Below are experts of layer 2 (counted from 0) of a mixture-of-experts language model. Rows are named router (the router's row for the expert), down (a neuron's output weights, with its number) and show model dimensions 0-127. Each number is 50 + 15 x the weight over its row's rms, rounded and kept within 0 to 99.
After each expert's rows: "raises" lists some tokens whose logits its average output raises strongly, later layers aside. This comes from a sample of Wikipedia text that the model never trained on.

# expert 1
router:37 42 27 43 55 45 34 34 66 49 69 52 52 68 63 37 29 72 61 27 43 22 38 27 43 39 66 41 60 21 42 68 58 26 47 63 62 70 57 26 57 31 63 54 41 54 45 56 35 37 49 20 54 24 63 52 74 46 33 42 51 80 29 48 13 55 47 36 32 61 64 49 55 74 33 39 49 36 40 72 31 41 27 33 43 39 55 57 54 87 50 22 55 59 49 14 43 73 56 47 53 59 53 67 71 44 62 32 48 40 38 41 36 38 36 54 58 40 50 68 60 42 35 77 69 65 47 41
down0:29 47 31 54 58 34 37 75 36 60 44 50 39 49 41 40 59 60 56 69 44 33 47 26 48 67 40 50 77 42 47 48 38 78 54 84 26 55 56 32 50 23 89 70 68 72 57 22 70 51 65 42 57 55 62 61 67 58 44 41 60 58 45 39 53 62 66 62 64 35 60 72 52 56 62 75 57 48 60 64 49 25 52 64 76 64 49 41 54 59 29 41 46 61 37 35 45 53 55 83 43 47 22 55 58 71 33 72 26 39 26 38 27 75 43 17 63 43 33 49 33 47 71 45 40 30 58 53
down1:63 25 58 49 40 53 48 46 59 37 42 59 52 52 60 49 26 42 41 50 43 64 62 60 10 69 51 45 66 49 35 65 31 69 28 62 27 52 34 58 34 88 51 61 37 33 68 54 65 32 52 60 58 66 38 56 25 79 72 37 83 47 66 52 51 74 35 34 32 53 68 50 44 66 49 52 53 63 67 53 63 15 59 48 38 54 84 32 62 52 75 49 76 46 50 52 59 43 38 73 42 74 47 38 45 45 40 41 77 66 37 33 75 65 63 40 32 73 57 41 30 62 39 71 38 54 63 61
down2:80 35 38 44 24 62 51 44 20 59 56 47 14 57 41 57 45 29 50 24 34 41 49 66 51 44 53 69 24 53 44 55 65 46 35 63 68 59 58 41 47 48 82 47 44 49 56 38 27 53 44 05 60 40 50 53 36 52 54 29 60 69 59 27 58 53 50 48 52 50 61 30 79 48 61 48 40 33 37 40 38 54 67 48 77 46 66 72 63 67 28 55 55 42 64 50 49 23 59 54 39 36 13 83 60 70 27 64 44 60 28 53 54 38 41 46 69 85 46 55 72 27 54 51 42 48 57 30
raises: "n", "it", "ov"

# expert 80
router:23 55 55 41 34 36 26 40 40 39 39 73 73 46 37 65 31 67 29 31 72 59 24 58 33 70 32 70 60 47 40 66 40 57 53 33 72 62 58 53 49 42 45 41 66 65 65 52 29 31 42 49 63 52 57 37 43 45 39 46 51 65 38 77 45 65 77 36 42 29 50 49 64 81 75 48 24 30 31 70 44 39 46 35 48 28 35 48 56 69 62 51 44 50 58 35 65 34 58 73 56 76 39 41 52 64 48 40 75 38 20 69 65 32 60 31 62 70 29 81 74 42 56 51 57 37 36 57
down0:57 49 40 45 22 70 51 47 37 56 48 70 71 33 34 74 50 38 75 75 29 70 60 45 21 55 36 34 75 15 44 42 79 41 46 53 40 73 51 63 64 44 69 57 48 48 59 46 76 70 61 72 50 59 39 45 77 42 61 43 46 48 34 29 39 53 79 64 44 47 46 55 59 43 54 32 63 38 46 51 42 46 58 49 64 47 42 45 41 59 58 43 11 11 43 72 61 59 51 59 48 56 63 26 71 65 40 69 37 66 42 51 26 57 57 51 59 46 76 42 60 38 47 35 55 30 75 86
down1:48 59 53 66 38 49 45 35 38 80 09 34 54 48 70 52 62 38 36 47 62 49 67 45 90 43 52 46 55 30 50 64 58 66 43 42 49 89 63 55 34 46 48 34 55 52 41 55 55 50 69 43 58 59 72 41 48 62 40 62 41 69 48 50 66 16 61 51 63 32 68 70 80 52 23 52 23 46 70 18 57 62 66 72 81 84 70 38 34 37 52 45 23 60 45 47 27 53 46 65 66 42 75 58 63 31 43 57 36 38 48 56 52 43 28 43 41 34 51 58 58 35 66 28 34 55 51 65
down2:58 21 67 35 25 25 44 76 40 39 64 64 25 56 39 32 51 54 36 54 42 46 75 36 60 44 69 57 32 65 57 37 55 72 64 44 72 39 65 40 64 62 48 42 35 75 67 32 57 60 40 41 80 56 44 57 65 67 46 37 71 57 29 67 52 42 10 53 79 26 50 33 49 47 42 58 48 51 79 68 41 49 39 49 27 70 38 51 44 42 69 63 56 50 75 53 53 52 36 27 60 14 33 53 18 67 57 35 89 50 47 47 52 58 51 56 60 47 42 60 24 57 41 62 34 52 52 50
raises: "g", "al", "r"

# expert 49
router:56 40 43 21 65 43 50 63 59 53 47 54 57 59 59 50 35 66 76 40 71 25 65 19 70 28 51 67 56 61 43 59 53 52 44 60 53 77 59 36 45 46 71 57 56 67 50 55 33 38 45 46 54 81 47 60 40 70 26 70 58 41 77 41 56 51 58 32 66 51 49 47 28 65 71 56 60 51 42 50 73 49 35 45 26 24 46 71 35 60 08 34 66 72 79 34 28 41 47 71 52 63 51 75 41 56 72 66 48 30 49 39 56 63 33 48 66 63 45 79 58 23 38 49 56 64 49 17
down0:57 49 54 47 49 43 55 49 37 62 47 64 43 17 47 67 06 47 43 62 33 31 53 45 57 10 50 57 59 38 23 35 57 49 40 44 62 34 47 49 62 23 39 35 64 69 53 47 64 32 34 30 54 68 62 62 40 63 64 64 49 27 45 62 30 61 37 43 48 27 59 18 45 42 25 44 33 42 38 49 62 47 50 63 59 55 67 37 29 38 73 70 60 61 70 58 41 39 51 54 29 72 54 66 30 55 65 62 58 33 62 72 91 45 64 35 48 49 47 65 62 86 52 74 19 59 54 59
down1:38 58 48 41 55 64 47 78 45 58 63 50 07 68 36 58 43 52 54 34 46 33 55 45 44 56 44 48 53 35 50 31 56 46 71 44 49 28 52 63 75 37 50 39 07 52 61 39 11 34 52 38 39 50 38 66 44 40 58 44 53 28 22 32 54 35 39 63 59 53 54 36 36 59 60 25 21 51 59 19 25 52 70 77 76 41 50 50 35 55 60 43 44 50 63 70 36 46 44 49 62 53 40 30 65 46 80 82 76 46 49 69 39 38 48 48 31 42 29 23 62 61 24 51 64 65 65 34
down2:48 60 68 39 46 47 45 36 63 44 29 45 55 26 53 36 24 47 40 53 50 61 14 04 46 57 61 51 53 59 66 54 59 69 42 66 68 40 52 45 50 73 58 29 41 88 57 47 46 33 21 32 28 47 26 51 48 65 38 60 43 49 60 58 58 71 47 80 29 48 58 44 38 45 44 51 40 40 40 38 78 43 55 52 49 34 57 71 43 40 54 70 67 23 38 52 43 44 36 53 50 67 34 50 49 44 90 59 50 36 65 54 62 29 56 19 30 55 67 28 31 10 56 50 39 25 62 52
raises: "ist", "ized", "h"

# expert 72
router:67 27 24 48 56 70 54 61 64 60 35 31 30 65 59 32 28 36 41 31 46 42 52 50 46 76 44 54 43 53 44 59 50 47 24 32 51 55 33 36 52 32 76 44 54 54 32 68 54 52 71 36 36 45 73 28 66 52 43 72 28 53 41 62 27 47 35 17 58 84 53 48 58 63 56 43 25 58 43 49 69 61 34 39 41 58 64 40 74 66 47 43 45 63 43 29 35 68 65 59 47 37 43 52 34 69 49 62 78 27 27 61 65 09 39 34 50 47 46 63 62 28 22 45 65 79 63 55
down0:87 43 47 39 20 38 57 71 40 69 28 75 51 54 97 51 68 58 32 48 50 52 52 40 64 72 64 45 39 66 76 39 82 64 64 40 37 36 18 59 77 65 64 42 58 45 45 69 33 30 24 30 42 39 46 50 73 55 44 49 68 74 45 29 48 35 36 33 39 38 57 39 36 47 53 49 31 66 71 22 45 42 54 44 41 38 41 60 34 55 33 61 28 68 33 40 41 48 32 52 61 70 42 51 43 50 43 32 43 42 59 34 49 43 70 71 67 48 25 61 44 65 59 56 38 50 36 49
down1:50 56 61 84 46 51 64 46 52 44 26 40 43 63 47 57 35 39 31 71 66 68 36 66 41 60 40 34 40 61 77 70 73 57 38 58 61 37 47 61 38 48 43 27 42 30 49 27 44 64 58 47 51 61 49 29 46 36 45 73 60 71 36 76 46 56 37 43 25 14 65 52 43 48 26 69 81 53 51 39 30 41 39 58 47 53 50 56 61 31 30 56 55 57 44 76 71 32 73 30 23 73 69 68 52 31 61 69 30 42 19 26 44 36 29 67 45 54 42 44 67 38 57 39 24 31 62 50
down2:39 51 40 39 10 41 54 50 64 75 43 28 55 79 57 40 48 54 23 69 55 64 52 53 40 52 43 56 25 40 43 51 56 69 68 21 30 60 28 34 36 59 19 31 74 61 77 61 69 70 64 41 44 60 53 68 54 57 44 43 63 59 50 19 38 49 33 58 48 52 61 39 48 28 20 28 71 46 38 59 52 54 55 38 57 41 59 39 48 61 58 43 50 57 12 52 50 30 52 57 67 32 64 43 44 47 28 62 33 63 41 64 58 46 77 69 24 57 47 43 48 37 34 37 32 49 95 41
raises: "ul", "ed", "re", "ull"

# expert 19
router:48 46 39 52 33 62 58 45 49 55 35 63 40 56 47 44 22 70 45 53 49 50 40 65 68 73 46 68 48 37 52 24 43 28 52 55 89 79 40 42 47 42 40 36 47 26 45 46 53 39 57 55 85 67 36 38 89 77 53 39 49 59 49 45 15 52 36 43 58 62 46 67 61 80 80 56 45 46 63 54 76 56 31 63 43 62 73 60 68 48 56 72 30 45 53 16 24 52 41 60 65 45 75 76 38 60 56 46 69 28 62 67 43 59 41 47 77 32 46 55 33 25 34 58 49 57 41 51
down0:33 43 42 40 50 56 57 52 35 59 32 76 57 44 35 32 54 34 50 78 44 38 59 57 31 72 55 57 48 56 43 40 26 43 46 39 55 55 47 62 39 54 38 68 58 57 64 70 38 51 38 38 47 78 38 31 30 66 49 57 50 36 69 83 33 61 28 54 15 57 36 61 52 59 97 42 26 32 63 51 62 64 35 47 39 86 48 47 58 66 54 38 50 67 44 83 71 76 51 44 32 37 31 69 48 67 31 59 39 29 32 34 30 43 45 29 66 54 49 45 12 64 50 55 46 73 43 45
down1:35 53 51 50 51 38 62 36 43 41 44 61 56 26 26 22 52 69 49 43 58 63 45 44 48 34 31 65 52 49 44 48 34 66 25 66 45 52 42 67 39 60 71 90 71 50 37 49 69 42 37 43 49 38 80 85 20 49 66 54 17 52 79 40 65 41 67 55 77 40 47 34 60 49 36 61 63 56 71 57 64 74 63 25 70 43 50 57 61 69 82 39 72 43 46 37 62 68 51 60 62 50 52 63 42 66 33 56 46 60 36 71 49 40 58 48 26 26 25 33 65 39 58 83 54 64 54 56
down2:53 47 82 39 64 20 44 54 80 42 29 60 53 60 62 35 57 51 70 49 54 47 53 53 61 51 52 46 48 21 49 57 66 55 47 38 35 61 23 28 55 52 45 55 99 53 91 39 22 55 46 38 61 43 71 39 24 62 55 39 51 67 37 53 37 47 87 64 50 49 42 56 31 51 53 56 38 58 50 91 45 47 34 57 78 52 54 35 78 36 58 55 42 50 45 55 30 18 28 59 63 23 47 55 54 55 54 83 58 54 44 70 66 45 65 30 51 52 43 43 56 46 34 72 39 62 63 60
raises: "ur", "it", "u"

# expert 17
router:51 54 50 31 60 60 35 40 40 32 37 33 64 46 56 31 47 59 33 71 38 29 57 45 53 54 42 49 61 36 37 43 41 30 31 43 63 63 59 39 80 24 54 37 82 31 59 65 49 26 65 30 66 72 46 45 35 50 74 61 56 75 26 54 62 29 45 22 18 29 71 48 54 77 36 58 48 39 37 59 68 69 44 49 44 64 76 22 55 75 62 38 31 50 47 21 47 57 55 56 60 59 44 82 49 58 81 29 36 47 55 76 60 33 62 51 59 48 22 53 55 36 34 55 61 51 38 38
down0:47 44 65 35 36 24 59 52 39 61 43 50 52 52 49 33 37 52 52 55 43 39 40 46 78 77 42 41 31 58 50 24 78 43 37 57 62 63 11 19 78 10 39 32 75 35 57 69 56 36 67 44 61 75 44 36 66 57 44 72 74 46 28 39 50 55 63 63 43 22 38 36 32 45 34 40 72 37 44 49 25 53 54 48 50 27 47 69 59 69 31 35 54 45 51 06 78 66 44 66 48 55 41 57 48 42 62 56 28 40 61 59 40 50 49 79 61 54 39 43 51 60 56 40 41 29 53 60
down1:55 39 35 50 56 70 36 28 63 56 34 53 57 79 59 23 59 46 59 70 78 48 23 46 47 90 42 23 65 54 25 30 40 43 50 48 48 58 25 61 55 47 59 63 48 47 65 58 70 46 59 53 46 40 29 39 60 60 38 58 47 55 33 67 64 55 57 72 38 41 57 66 41 47 43 53 63 52 76 51 56 72 76 29 41 33 85 66 39 58 63 41 24 62 49 44 64 45 51 52 70 71 59 42 53 56 46 35 90 47 53 20 44 48 14 35 47 44 55 94 64 56 33 64 43 49 48 51
down2:44 31 45 72 70 51 42 44 47 59 46 67 22 38 60 52 75 46 63 41 73 53 79 39 55 54 81 52 44 30 38 44 41 63 43 03 52 41 72 49 44 34 68 19 48 67 24 31 45 39 24 46 31 69 51 51 49 48 50 22 71 63 58 51 66 63 61 65 52 37 44 74 25 26 74 36 43 62 51 51 41 63 47 33 43 47 66 24 39 43 44 47 39 88 42 79 56 47 47 43 52 44 63 44 66 50 63 39 41 60 59 58 48 77 50 68 47 29 32 49 47 41 71 53 78 55 75 65
raises: "g", "s", "p"